Experts of a small language model.
Size: 11 layers, vocabulary 23942, 71.4M parameters.
Training: a variant of Adam for the experts, 907M tokens, 2961 steps.
Below are experts of layer 5 (counted from 0) of a mixture-of-experts language model. Rows are named router (the router's row for the expert) and show model dimensions 0-255. Each number is 128 + 24 x the weight over its row's rms, rounded and kept within 0 to 255. Numbers have three digits each.
Before each expert's rows: "gets" lists some tokens that make up at least twice as much of what it gets as of all text; "comes before" lists some tokens at least twice as common just after its tokens as in all text. This comes from a sample of Wikipedia text that the model never trained on. Tokens count by the router's weight.

# expert 43
gets: "0", "5", "9", "6", "4", "8"
comes before: ",", " |", "–", "\n", ".", ")\n"
router:114161132132082156126157135110105169157150125162160144107158120119109154123136147129161117120129120118135113133131148140127131173079149133149093155119131092127113125127124119105103129141104166129105100114103105112123128125114190140161178134110090107137167139133144105146141174147158133105190141130119107129127147123130179083127103105152128118140128136085101115143173159151128102102102118154118099109117132074102141150157138124156107140157116070156088102108132162156083159150130139074126145112124134130123130083135116131138122114085121143134101114115121134125132130138117138109132138137113129120108133150130117134085097101146152134115134152142129109104122047150140171149155126167109081127127097148176169145126142126136129135111121145151124189109122094092135106049135186

# expert 107
gets: "|", " |", "at", " found", " Party", " Mc"
comes before: " ", " \"", " —", " Party", " Total", " Preceded"
router:115153156109051156095103137082117115134127132117115137105153127134127153141108153127148119137115137104142120116155146096124141112102146135134098136090137120159142146168162122139119130116103131123098134129121141113144074084079163100163139095125107159148094084147098121128122168161143133125203122142134155144127161118135135153127113115183132115133150144111123135154157163116132079135116155126108101154159120111103128116156155133126146171112152098139096124126136141144125122092098121121127080108169113096126149149135104130145120123073150113144093123120104145152089162129151099110089129131136160159114111121133131135084079104132183119110091156119087150117151053119162143113120134118101121122160107197161161152137157103122128108132120153130117141117135093101165154123100098

# expert 77
gets: " |", " (", "|", " had", " received", " $"
comes before: " ", "000", " a", " Win", " $", "age"
router:110163133104095139106126109075161139086152157137142128132105133141133159132166166141143127169146117086176127132132112104168115142094178125111133125114128118147093154116142139158130133123159154150073095113146105151117104106135140142164150075103107155119128096118120110126086150147108126104166151147138128119141168102144145129087109101153142136166158166111150119161109171138145122170124135118122103163127084113135118128130144115104165130145110117121111122121136162146106128141106147112147093122159145126117130140147136137175110160072067109114126133123090129125116136133177092065116123109111132146115110109150118108099105085140135110077133108102116088118146066117160123114141132124118085123109124192121203143138128147108122095100118163149110124139119129135116166119122094

# expert 121
gets: " |", ";", "–", " /", " |\n", ":"
comes before: " ", "0", "1", " +", " —", " −"
router:117117137104060112107130127077156134111167134121153109079149134110112147132107122132145130113086164100150130123164129144129133125085166124126098127119135092109097140100128134138092115123105153124136107120127124130127118112148139113135125124094113163128118118121123104141112157151129134118213136139105117156129129113149137138118103138155136117195189149112097138148116131141136075139155158113094127166136124123096141124178155090120116128156125095092109067127148142179083137122082150120150103104129120113126136142144087157164113170092162107114099151122125132173144144127130139115121131127132146094115115133134158154078128101140159114093101124079100144122171084133136108097150117107096140168107084181115181135148128123128121113120130159153103157137153096137151145084125149

# expert 40
gets: "\n", " school", " School", ")\n", " station", " building"
comes before: "-", " in", " of", ":", " was", ".\n\n"
router:122107143108081147104124131104153130133155108138131116085130089115130149147170131143146112163080188130178141133136110114111150103124139149138106136105120090150110155124149127131113128113116160101123101109097097105116093120138103125138114119137118127137175153123114134141142141160144130138179115133128128142143114106143156132125130150151129134149158152083122106128127186154146131120143107126131102121105124118098123133138130122131116137121147110130123100097123111126125151093134179091150127126144114099117114124142152118122107119089139152188108109104132134166111134117155114126107137125113130136135102114104100137124112076094104159078130126096103146117160042127118119123138135150079056177108126169122222100152157073137133123127074184162085141149128082140152134126141162

# expert 71
gets: "0", "5", "6", "4", "8", "9"
comes before: "–", " |", ",", ")\n", ")", "\n"
router:126157123114072090133111154110123145163130120129160145108136142125118150126155147144135096165115113105126133110142137129125157115126117125154092132137149071140084157116123134137103134105128124090116111090106115097127116088060160153121139113140078110133147154154125135157137162147157143125200158134137130140132129081154136105107143145165115125142142171127102108140173152100124130105104129143108104104148141091098124139151136148127107115163096082157127081085128155146103155148124108109146154118124110104105129090146122152143121142065107140146087113122139132184151143143131136131107141123143167145089131123170111150112120101136098117116132145124130132142129081173159161165131116162105060132128113159152154138114124117124148112120110151138121174130143069076152131074121160

# expert 76
gets: "a", "o", "i", "ia", "ara", "ka"
comes before: ",", " |", " (", "\n", " and", "'s"
router:124143088148078144133121136100138130155148118115198113114152090122148154109140157133154097124123117142144118145122141136124153130084160136141139138121153115107097137155081123103097101115145137139136072114095105132130112139139146137168125129091084070103137105119087124163153137159139156113202111100135136139087173060147141138102112089121134131141121143121113133132143179107133109142094120136131134119126117081078152128091145155106108162139149086117076112116138150157122163151089150128121102114159099130117118120189133126125123121090133108112104163129141150144133138148156119105096135122143137135137122139131144163125125075097136155127125184094094095134136058142124100112167147093123103161135109145131143137123152134127121133102133167145132129117115113174135150097094115

# expert 125
gets: ",", ".", "),", " but", "\",", " where"
comes before: " and", " he", " The", " He", " the", " which"
router:158135123117138126123131147085138120135096126155106119120145110132121186117124144077142138169133141099138121135147147146147117125062187140097137119113161096133120150149094083148129111097131163109112141139118146096129095099125179113145136091127120136135132135136105120130120159144145172080142141137142138146140133112113149151101111121125113119157129100130089109133144121120113103094098120168119109108108125065138115121104117129137098153166106083136088088069153123158076142088132115106154064129142131127117138088130135147134112125094088141159100125105155128143133124123127138145089117136117132128117158140137152127053121076134144136103169154050131118110168083140142143152147116124090157145119134197128152140167148126124111129145112107108134132155145099164141147132105131

# expert 30
gets: ",", ".", "\",", "),", ";", " des"
comes before: " ", " and", "000", " which", " but", " who"
router:163131107123096118148133121041128113104163104115147146128133115113098131132144139101167107143106174135117117147120136128143160117067164104111149127134111127111118163137140132130110137166110140084096121070107119124128110096101133140130126118122114121139103128131128092133144176143136136082158163144136139140122110098117171137070123105142147119151112156119078167143133163129117096122118136145094088117149124128099139129145118146140146121177133101101127097110172119134079145129138138128183088099152136128127158108110144160128114128098101133104105157085116146162156180171140115114102107113128122136138142113139127144082123103164136116114128111099098116116168079142127117123152118134105150149124100206137169153149105114116130097125115165132145143124184121116175153074100129

# expert 122
gets: " |", ")", " |\n", "|", "),", "\n"
comes before: " ", "|", "-", " |\n", " —", "|---|---|\n"
router:120166164124112160095081167067131142117126145112147117113109093112107181086124150119113132145109162082138100150164093148101131112079151134145099155084083124116140159133135117131125108139108177082098130146097094116110102127137177107120139111127151151090106110142122120110117178123130161145196150180119130141107152089148130126115129115134137127133129149119109139161110164117118091133099133112109104142141122128104109105153124137140130155164123106124097096139158147155095103138086112104151099123142126122131132137171126151131143165105136158148128178108137113146115126156169147096093122143104126147144121117168135139082114081146163110113119125105137124119131047105131101105127126127122127125127101183138197130161149120125134110148100140171117135113113099115099115127110117

# expert 99
gets: "1", "2", "3", "4", "6", "0"
comes before: ".", " |", ",", "–", "th", ":"
router:079133135132080123099073157096140145168116131124173118134114132139123152112120154128131123129125135130137116119156105142115157076066157143203122163098126129105082134138128137109093120170138139111102125115149087081125074097073176117129138109124148139107146119156143134143160128131127148085194106150131135141115156126166088127131177126130118145125120113138099138137174182150124109091112136152137111120129116112063125122121094132114146154171115102095140128148124136159114130129111151119130095132126111152114113122125121111104114113099115108174105130108124136163135159121160141124098152154105147109079120119161147145118103100143171151115136119124113136130147100166157147120169107153092081160121112175136186137127156102110095106121112142152120137118113108136159140114128152

# expert 73
gets: " ", "   ", " #", " suspended", "iz", " Challenge"
comes before: "201", "1", "0", "2", "200", "202"
router:123143109118083188119123154107151162127111118151153140134167134131126129120151145142138115128096138101136113124168125146109135140098169109134100159100110150119071126112141137148086103144134157105127152098138096123128063091154157167136137110091093105134129124118126113140158151145146123084202123146117117137092125102124105142091147103151138097139135132142116178149139162114171084144128158141115097152096120130060143104111128127135115152151177101133112082083129146163103156131122151100151106130137100120123099107151141167170157152109143154129125123133102149158130152133141156136119141146123126139097110091104136142052115114080129138102113180132120124108142076131141141128130127123144060128099078178124165162118153125129118104122113114125133134131137143123135132100107135

# expert 59
gets: ".\n\n", "\n\n", "==", " |\n\n", ")\n\n", "="
comes before: "==", "===", "=", "The", "In", "|"
router:093189126152104105104126155054144126115138115119151127138136097097136126108137176122153073134112144121155113127174109121101170103121155116153098156132151135158068138149145149152115131131088170127149101151125088094109094085112125135167162096132103146083157108133112092113112117130148135161179135132144160115140131092145148132109144143146119114156122146119143145150148145168144095133132120134096125106153121137087112124135131164106153109125121079144117132086142149135099143118089148128117079066153098137114103114142118150154128132105156163132128169099095127142143150123139139097116152114141113121140117163164118135105096143138138116123140148109103093144142092127140139091124115144134034154155112139101195128134134124118131106120129126119109123138141123116148152135122190

# expert 91
gets: ".", " to", ",", ").", ".\n\n", "\"."
comes before: " The", " In", " He", " It", " be", " This"
router:115153126097114161117074138091141155131140122146151130108158105109100179107116108130125136139102162156123127129182138147103135104074179121123118141121099109143091140160124128106122126122113146119144151103058104126097108120083202157133115137148127108103169117126111113158129120153189139100130099165146178132156122103176135135109107159154121126134153153141076105102129139121101098107146120152071102136130103105136110124159114142125119154150129128113079090070138179149091128118087116101164097119133110137162134107142117137138123130112134130141127143104105138115136131138111142123100156136091119115147106130155135140088119134104160110114154131109086091091135105150153160114126140103082150144097150175146163126133150152153092144123101141146126152105155108106147141107168129

# expert 75
gets: " in", " for", " on", " of", " In", "In"
comes before: " the", " ", " a", " his", " its", " this"
router:129140103111123128111148126060147125120124151113153142159125149089137165127132150160135140174143113105166118147120134124149123098081143151139109112104117116119070136085118124147118175168135132103091099106096126101130109105118156131153124117131093108166172141142127108087123168128134142133117119159122172144128145094146118105096150117134122090137143142149154139137139174136141112136142156123118096121109116114079135124145141151142144135168123130106105139136116145168096150118088195098134091152133101137097138125123130124139106157094177153129104132095066136147135130156150109097112148141169131141134120100145123126047143067120147134119095153098089098112153115147128123139138109138105118118093150187163144143157123144119123093122130173156125139133160088103139116092137179

# expert 6
gets: "==", " |", ".", "0", ";", "°"
comes before: " |", " ", " |\n", "See", "==\n", " Votes"
router:142132145128091146115139145065125123118127140105130161167131125115119129122128134098116122144094205103167129111135119136145133112111184143108118119120100142130083134153136140137100172164107192100143082151111126087090083151121159113162145124116103112151106129179115100132105125149112133106184107127148126100086126136147134106114127132144141147141142183129141133148127161121105093112118155137101118090113107131065129113139130138108150120155154125148101102141143159179113126152109097122155089092141076121101147100136158142150140123129133155137109131128095140149119135152159119129123122141094151116145094150146133157077104097089130141122131162116099124115125083161135113108146122123092090154145125206139199159142106110110121123120103135149158136136131100096125123114125145

# expert 90
gets: " the", " |", " a", " his", "|", " The"
comes before: " ", " first", " season", "–", " club", " United"
router:123125162094076131141136133152151113120142143106136151125164102126133145103133158145151117159135153113164089101139121135151161129072174126120115158121144111115108116119152088153111155149112181082137106131122108105089104111120153132145127113120076095144134110139110118111105132149123154081185168136124145139098151119177122117142114139175132119138138144113147113161155176091156089147131134136094080101091115107095152137103162130128143125176151123099134080116159143165093119121120138130151105098149083105106123098133103128139109159092114130140101160092098170165148124102131149113126111117127130137122064136150119126042109076083118127124137152103108118122146085120126122150161109119115114129109103163162171114156126123148157134125133129156145149128143109136138157115125133

# expert 126
gets: " ", "–", " (", " steam", " £", " Late"
comes before: "200", "201", "199", "198", "197", "202"
router:112143155111104169103108154070150124105151094148133131157162118102104144133183122176130130146141159109098106098161140144109134116093182118114147156112086128126068124146137127151103103149169159128156143087149114110099113114151142100145152111117103116127154117146108092169116185131125137102150118131138136101144130096139105149103117139116134124122140160115098150155154125127134118146124115137135069152108124114060111119112132129128152132166131097140110120126108156189124127100106152106139114156110117132158129120168134156175130165078137126110124173128117165129166129130140127117133140114116135129127114123150131106084105112106166135132126154111124116124140082100164121132139107139113015127128140198106145143118150110158132131141092129111131143162145132128135131100107165

# expert 88
gets: " |\n", "\n", ")\n", " \"", ".\n", "==\n\n"
comes before: "|", "-", "200", "The", "199", " |\n"
router:138195139114096102106139105057142100140120116127179133097108120138121145122154136123139128125089144124121106127165125164109120135067157109161103168161092125132139134151127132149122157172118151119112128122088119084108084123141162111148151104127084105117127106144111101156141138143115144145202141136111146152134138105097129117111127143132096086158144171097143136163125182127131091121149157140124107164106097157060097100148134137148129164177106143078123100130133139139102122116110177116114097137119093083103131120118113137117128147092116118128084127134136138153127139139120137084103152143109140116125124131171111127130131145127135146105096143102100115098160074132160152105136112157096105128142110163105169150115140101141135150100141159146126135106114107159147123095107170